Below are experts of layer 2 (counted from 0) of a mixture-of-experts language model. Rows are named router (the router's row for the expert), gate (a neuron's input weights, with its number), up (a neuron's input weights, with its number), down (a neuron's output weights, with its number) and show model dimensions 64-127. Each number is 128 + 32 x the weight over its row's rms, rounded and kept within 0 to 255. Numbers have three digits each.
Before each expert's rows: "raises" lists some tokens whose logits its average output raises strongly, later layers aside. This comes from a sample of Wikipedia text that the model never trained on.

# expert 29
raises: "es", "ed", "as", "i", "in", "y"
router:130183073111143110136161147112106146133135131137103146162096169140091132125198146071101092116137095203113139133143113095080081133175069156093167131202157129192113135115124141174131204142081123
gate3:134149180145093143171165158163158165150164131095097122154119115115139134128136125111105154111092115124177086137140086161137159197150182169127133113127135097155185140166114125157122000142132147
up3:115169150118086115110165170122167142149127103114114153122139128112172090180104150107094164094120161153165092107167037165167165165106152117137129134140135115127208116150119100142140048145105144
down3:109099095102102164106151051082113115170068174122154144117145094158146107082126127111131135130136107120091155137145150117102096166093115080143071200112109161165117155125167196182139165101109094
gate4:141125115136140119116083155079148083115120123138110157127108138139083170141188085142186109117128123171175127175060112133122108115073117125108119119210169119121109097087141108134118094132190122
up4:138130145152133093109147104162129174128157102143119104117163123179162073130060144134148134127087141100069175097142127114128161190174108141121132147079103144118200145154138118113097152108069138
down4:138164090076157123103236148119150163097130149134117117206152193120143133129124144188108137191178132141152096106127177114197104140059152114127183135099131111147132119128128157128068120117088116
gate5:114149148094097107142143127129151163116114118131120127238168118120095120152144104121105133131115120199119188124087129162149107165145119076118162135166185155133142058098077087115100132115118132
up5:083120081122141060125161131130112160147109104140142149173116125145108097185140140101128133152179158170094157116094122151126107090172127086151166127156167125110118110071118092159145121117119121
down5:100157180124117080169143126104096154145111072157138135160133090140149186132129229119091108075152132147123192129131134155058102164143126120128105191167107149157160123150145115187085063132130139
gate6:130131137126174127153075104142161129041094183080122091180113140159113156071143106080114095142133119145106146139081123123125122144149172161045099063141098141160116111097080146126148142090119127
up6:189167145091149156137113119100120079099106131122064102135142129137128126157134058131147127121065129138150106175108100123158101132124088165057098170138116118132170092096110092107157132190136184
down6:082057127182110121101144169113157112179119118129173155154111117174143124165121183135147085120127152168162134110103152102109155147118228118154179123170143155089180146102098143078092185072104066
gate7:127145098127101102122130147091132150146117155160125108104146108139115242136177157186113114114169079154128117152177093080115142161196096180134128172131142101133094123124127175135131119138208162
up7:168118160127133162115118096152122101122125103113142148124127126128129011084085105061143150169087175120102158104077168172114115104093168052124136085111130148121141130130113077123116084093045078
down7:172160131124127175131080108125133088096131134122101114137108203134112161107143100114097136182114126153085167162094155083150124131052070095111108125093145134091131095116079056072165191100130151
gate8:091123115098101154150142160105091128095127075096165129205112133137135106120219121121096119126175165209138186171090127097140099112102124095129150138232137118105120133080127148141151164160201126
up8:180144161116141109130166102107140118129121232102084132089194111049121179134038124119133127093133097099085120064144126155114162127118131152125127110101103134127116115192112099112135099125052120
down8:099139118152137078155143139165164095095102075111107136141194112131104162167109158124135128177113074137136110084106127176105130116116149119138140100131049098115106169152124154151141124093110132
gate9:125168153115112152140078083116154069073135166066152047174175094146106166135123086142147077158108148104133131147105135127128076117093107165048079087148072159161121068125096099102093102125139130
up9:127088116110139134119188148140122090166133152083123153062083151165160116150100144101111103070150113085136116111138112115097214088088119141173114101101098168071091174131148165128167128192162096
down9:116104117109131100129120155090142141183142116179134184138149056119143164085091125104133143138055152124107163150060096079107183156140194120138147180113119131085150127110114139109060109123145155
gate10:143185156141121144140137051108141116100137208095083050157124107111103124123159075135140081173122171145143171125144149062158094110087155195050085121167093116145145086135095104097126097093119175
up10:146168114152125133118139223143168137127155113125081114101177155165146092104094135179113135111094098113145091147159089188107124134108095143122171160153114097151130185186103096161137113101093128
down10:103116139109119056159127123177170126129109166113126117171143147111104116099152097148096094179129162154161137166102143072092124157105095103097162171174135115165194194158135122082074136096137127
gate11:159211116139144203150105121157158126113146138103126085146131133134123145117171087119155136184094109148183126124144143104151061112141180145097135115129092098193126097181094119114116061058062176
up11:116135156180086154102179158200140162067079099117139067139136142113146083088105135122155156131126118095132160182064074196124152129121140124111088148153131123116137107116122129164128163169155115
down11:160212119183114119172104093098150068094141106085126091103156125143088070078097127178146133184174123159096121138108108119154139096133126089144149145135148122135106095120182131103133198107095131
gate12:119176158169122154172129108175168082047155153088092090163133137129128144121123087118179138186112065117131105154143065116126101095175127151097138121144084127198102087192111135102076103128059162
up12:101123150164159125144090137144163110122184117140146110134191193133135121153089137132105109135130119084105076132165063158121132075197117131125085112146115143172087114134092141116116060103024117
down12:076070150105182077155088134124123137140104184115085137122155152065157168157205087137099131119105101118083135067110053153105072122142157101096137210141058072164104147153097117143086206133170127
gate13:151104127162100149149150122120120142111176090154107128155103115141131103115153106119096140115121130162130122155099145096152085102077083113103156151118145172168142107114110118163141194101139107
up13:109167150090169090137119119115147156144092164083164096123181119105141167157121109151161095133132144086115142115157125130088141171202162164116090128151084082093131145131151130108124075160088153
down13:151165098140180077103131139168184137107134130117081131146161128071113171152133137188100102171124130151134134156073095154097146103220132106148177114123070062103155094114143113100137118067115185
gate14:100136127156123157192149099188121163145155085170164140125139108134137144108139170036089137072144146177162135079174171056120125119127111111131103131101110139174080150130128151147091146040076138
up14:146134144117136123038098099089118093084092139081116088132146150151090108148108106221171135198098090094108134107054091155122136124108157143121126116127125131112157094151130103098171096198148099
down14:168172162122126092159086145176153170109118084151126089116134152130057114123153143081113114118154125198091099134169088157107130128095049085104175143114162103131121117093133066139181113184169127
gate15:153170170090128168130112142136201116085133175076108076118137180140127132096176100104071144183090144129080107181142109101198124162113147155093113096178058125130131105199147136127114113152157147
up15:117113093100082087147177125148160106134107140097087125151101127151117114177138160121056134143129186180190097149164107145105136144092192123120118144131158112086112142111148141094123163145155112
down15:163114123170168176139147156129147096136169129149106155143118156171137182138151079075086070099109181166089111090113054185120147150157123116136154106103093130123098068159153129155124133124108086
gate16:185184129143149153154096079128139100106142153053142079166143120140099163102097059136177138163131148125144159138166133119135124131135134177065054120148044121186130132166137139118135058109113139
up16:148148114079092146158091107087067144129128131128141169126114088123126063113155115126104154174131144150141099175124134110098110103170163125098113085167149123128115166133162126154166130162180099
down16:132123097126121091128098151153182155160163139155044146152128104071099163145134110128108107173103123148113123119119132106118141085121075131145205077101108105119170126131153102128058220153131143
gate17:127184124067102156120072096100161107096153169060123083150143121122124132073173094109132081143110137136131130116154136118168107148083159205084096083150100131227144075136117109105135109117128183
up17:100111139066131086131115099083113097136079134102183168105081119108155133092071158167179133124171121142097109117163144135132132104103119118178090148114159126108131160075147101094086127121171111
down17:163131107108156155161121146071068120100133130136152132098164136130112147120157157091127154133134126122100104117167129186085124098055109093163170107126153149097138075107128132190157128149153138
gate18:143158138088129190185101113124152122122173153092095092223152128167112181091074096145129095156065140141107181106161120076187101116108121165112098121133081117139119083131071110160074143101109155
up18:131104063153172127155086153119125132130129104110167153094077194123117145140114124111114123119122105117086099053130078109089152101087148137170139129127104104068100117140163127127183136174165153
down18:088126156126085106103181148097071112144165137149166155145152119063168176126102164125152138084153115143142193111122124110078156084137089070129128196143098093128129064184101132175125120138150184
gate19:126112109112130161127106106153152144124145122157131138126067146138137138169140136102141104114151149134127152109104140107153136142074155159150133108117132137125121129076092162146093170128131154
up19:130095167137178093122097188097140128106118130099097114107159173151141151113107116170124147157116158145121090110138099110165139161196120090123110179112113110102072119188179107129120039107172118
down19:132088155097108131090144207162072125110125058175104111080171140090129085078124120113129120105140108139167049158141157141151118159166077158111141145105112106139097095131140112163170064076145112
gate20:137156119070170144101184142125174093145120138114091146187138182165122104077110111184126108096135162121100113099172112119088142161123129093146065163174036132137187136182162079124070090207096148
up20:120175163132173097085132127132119117138106180183121123142119193146135142084069120165145113105130103123127082119152103156128125188195091139102042139148042142127166128182156105133113098200112134
down20:100119078101110104113180144105100088129122125115123155185110160114120122171097138062189147132181165096099157114139098175084090112118133089121107109164155141158160142136131044173136137144203098
gate21:090158097092074106129152145183089089122162154117162149146111185157142142100102108044074126148142141141160123122173115127153124085110025180141144087146071125131158124104149171133127157110102162
up21:137157128130094121113090167102105139126119078146131087132181176149116122144141110142164146115169143126151136138143038073141112125139085156136156087193052163178154077167117119102166124139135170
down21:142108175115125120132113105134096133152112139117113175136166130075129066115154085140140130122102168132132152063164101081088135082160138120115120136138148094173137166171123129117134207133140160
gate22:108102114084064131089125159107171159089134048125079107107103170179131119130112138058122136160073143188101118109098171121118117148103121136131108155176147102104115090117121141116153140219091113
up22:088138084023050123084116115125174198126095068081092103143111173167115102145156126083143151137087120143148116140156168143101109099107139110138140166152174153116138081071176157147106119196087101
down22:142155101111092157119097064129176120127138128126137188111149086180122118146147127150125111134137130109160132053154139093159111133087119127117130165118160129145089135170141181129049050119167177
gate23:146150178105082125200158099142160153116164128132121137200193121085129101112201108152087104102133089151133127077124121130160127207147123127143122138155178172164095088104102101149161089086123134
up23:145135144128138216064086172096122108098116139113101089090151153122129182065100133124174146146109148091120148160128097117088136116130115153104108076112098107170179117184151151104091118172146155
down23:162082123142138131102094157159159089076116186124101109103129124099066106133143007148148134148100123119128066137086115126177143087141116155124152109111135043104128166104080133107165170134142129
gate24:156149116160085076114112135134163114106179096123018079178098125148116121132097125109110106132099122174100148111097173175127137139116125174106106159158100061114132085094114120120150048176187125
up24:136125119144107074137112124148161129096167084139050117165084123152114099158132152107119121124139150190161121156127162154105153119093133136110104173152154089112087092072114133104144100198204123
down24:124142120153088137119144137124189069129141093186109154179110168139102085125100080068123142166134156124109090148108125123133156143133177132135131140109085085146117134101148178091113120067097084
gate25:210131074107108138124095133130103062135075134154134125113079140157094083057175130170136107161123153093079164124123139193183092101132090159095132126177121147137120146145115141163087179165116112
up25:085131142156155143140166099110161173094163106084125100155125118107162156170078089073156126080107107181150095148087112068069162130088159113141107139096113130123140095081123148106136080051161134
down25:169177129139075161142142165148184123101182141142141094125147126136166122117092154116112133069106095150169136152065088120101156067114113109148118058138117146102133115120079158069119101117140143
gate26:136114194104098130198082132104156085102166149096135162172109146118056178130129132157118109146150137206140132117084134134147137168167090108147167130087094153059094103098121078139117163205135155
up26:110131105111135115188105100156131144128094110150058113127190116118065178154105125139128135151162188113137192145125158105126116131148190141122153174120147105135101088181116080127114100086120095
down26:119118107164151143069141118160142096129110145152113098099129078127141115136141135016142143140090116179110110139100144091148099114179151111088105095106099189149091163172150119115150213156074075
gate27:149187118157114166137080084132182128092158157091092077178147117179119145127140057134158122172113111131150135145139133105167052145104133192045128102162080113188135081154093131128113096121095162
up27:151094146111141172105051117136093110069105174136047103188100069091103126077117135126133116130084130136102146137094054110165092167099156173125120170104099105125127127132071161139123111145177111
down27:122105141138167119138155130137163110120130146108112156196148137112160124097131108150151143159137146044121060078127137050124139114096109140104115128128153107122178135178144149155092124097127212
gate28:191106073139103130179125130193108150134179077110126105142131161123116121148189103090111126125123071176180125151104176136160120115131036111128146109138131078163148106116115189157142087105177150
up28:122130100120188147104103124099136090123085198098153157138123122138139117170035097129139132161163117117084105060122181128160146116046167094140144124087112122071077125122147103136115169151104126
down28:150182111150150192140094115123205111102156147118145090117181156187093147103081100109104126238091180130098170086069105124150147156077100116125130136127159161081160110109113079077121141119156132
gate29:065131188114136127106144159142126153096147100143129148165136121181148157117056115109096137165114116122097144095126065107145115169159067145133112102127090135138117122191147112153112129186105114
up29:182134074134135136182099066160115107151127135104121108089114121092084085107214122149137115113131137149172123175151180146127140096097214109116115164130163135127124107098094127076123151096115133
down29:162143134172176148197104180151199164133133100082120129085091194162104145114105121172090153148107128149112172184101131066158156125149099117124116144131118117105157066117132108075143117151097163
gate30:122114112123121155113148093171190184109142079153079114164131187137131083146159107123128132132119225136115153159069117155144110156122187105087092117137158112133161105113123173085131104171144126
up30:153127137185147114130106142090087122143152140128152121090161082118112185100071132114101147141154056151147095075176130085137159115148072165171162137123066117128126151122137104194119128076101163
down30:157147150142117134143106132162081091145147145121126123040116053119101185134141090154114094202151057147150136130176130097165159124139118121129168092145097161118136108115066080150170107123162137
gate31:149139135147045158113160084166097123115142117097173118156105132110086101099205126082104121131073150139103174103137163110092101081116057119123178153120114168174196133104121140180127136127065110
up31:117140124137197110108105162114149154147122124162073139112125129100222153123064128170149128139188105088124065156146056143149150158157180161144088143112150095126111131128148155112115156107133150
down31:151169076145150122169094080157218097108155120114141086091169220088117144151129159142095122197167149143096170135127062105090167110127110114131104110094095153106176100115142129092168119079146135
gate32:100170148161124113183139096171189085141155160120078136226152151146069150111129121134129106143146174168136118137130131161084134133063136193139132111171116118161140147126132106086132086112123148
up32:121131138153149101165144149181170138192130132162140168190133163135070148086140135101118122124175132142126119113152169199081132149086112171156168153143129115131087163103160156099154118142166125
down32:186174132200087025144127125163085084159149144153119115137140076144124114130105149086178138168184153186119098133116081153097123134125131160139154124104095132131156086101191114143187139111129202
gate33:144145139095195169108145102069102149132089125118155147102089131103181105094153130165170099117152182161123126106062140092116107116086207098151081096116149174115085160112148119112093138069094094
up33:129119097150082133169104161168146107125141134139087101127176146129106179147089134099103131126081091127147156140177104162163130152188060158117170120127096100118180098156060135108143131185134158
down33:233202100108100141120127141129153073103160101112128111111153129077054150113090176121074126099169075108084131096099113137147147093158090138125162159107152168180126126172128138167117124106139153
gate34:137161118101153142190103116213136106119152142056069055126160147131092172140131098189165107168094123164156151167097106126120135154136151132070137104154122127146152108166108136132103109117126166
up34:078212171069101179072159119078191118052121178086123096141146125103143117123133129123125130142110191152109115136180129103176081146099165160073086139167082100157142152135141115138135123162159151
down34:116106119126123132092107142085180138136147114127170115116079157111134097101141130163077062125109118165103103133082133129056151124149087122119144111129144095119168145163166162144162142090153119
gate35:127112110097150147164104054141129125126070137125114127147074114133137107168120096105154128125131193175118132086086144111116110171067186116148080127100163126166116086119126125108095173118118139
up35:124120136154141087132147208119168138147165103103104155104143184179127134124150152123113151148091116089156094153186127153160168125152099157140155140148096111080097151124130113142110050161156131
down35:148110177130153134119186188107121098149160108165089119075126138092134144061130137144114136110182084106122044137173204121152103173152095101133149153092110075134103127103122127175115064129101131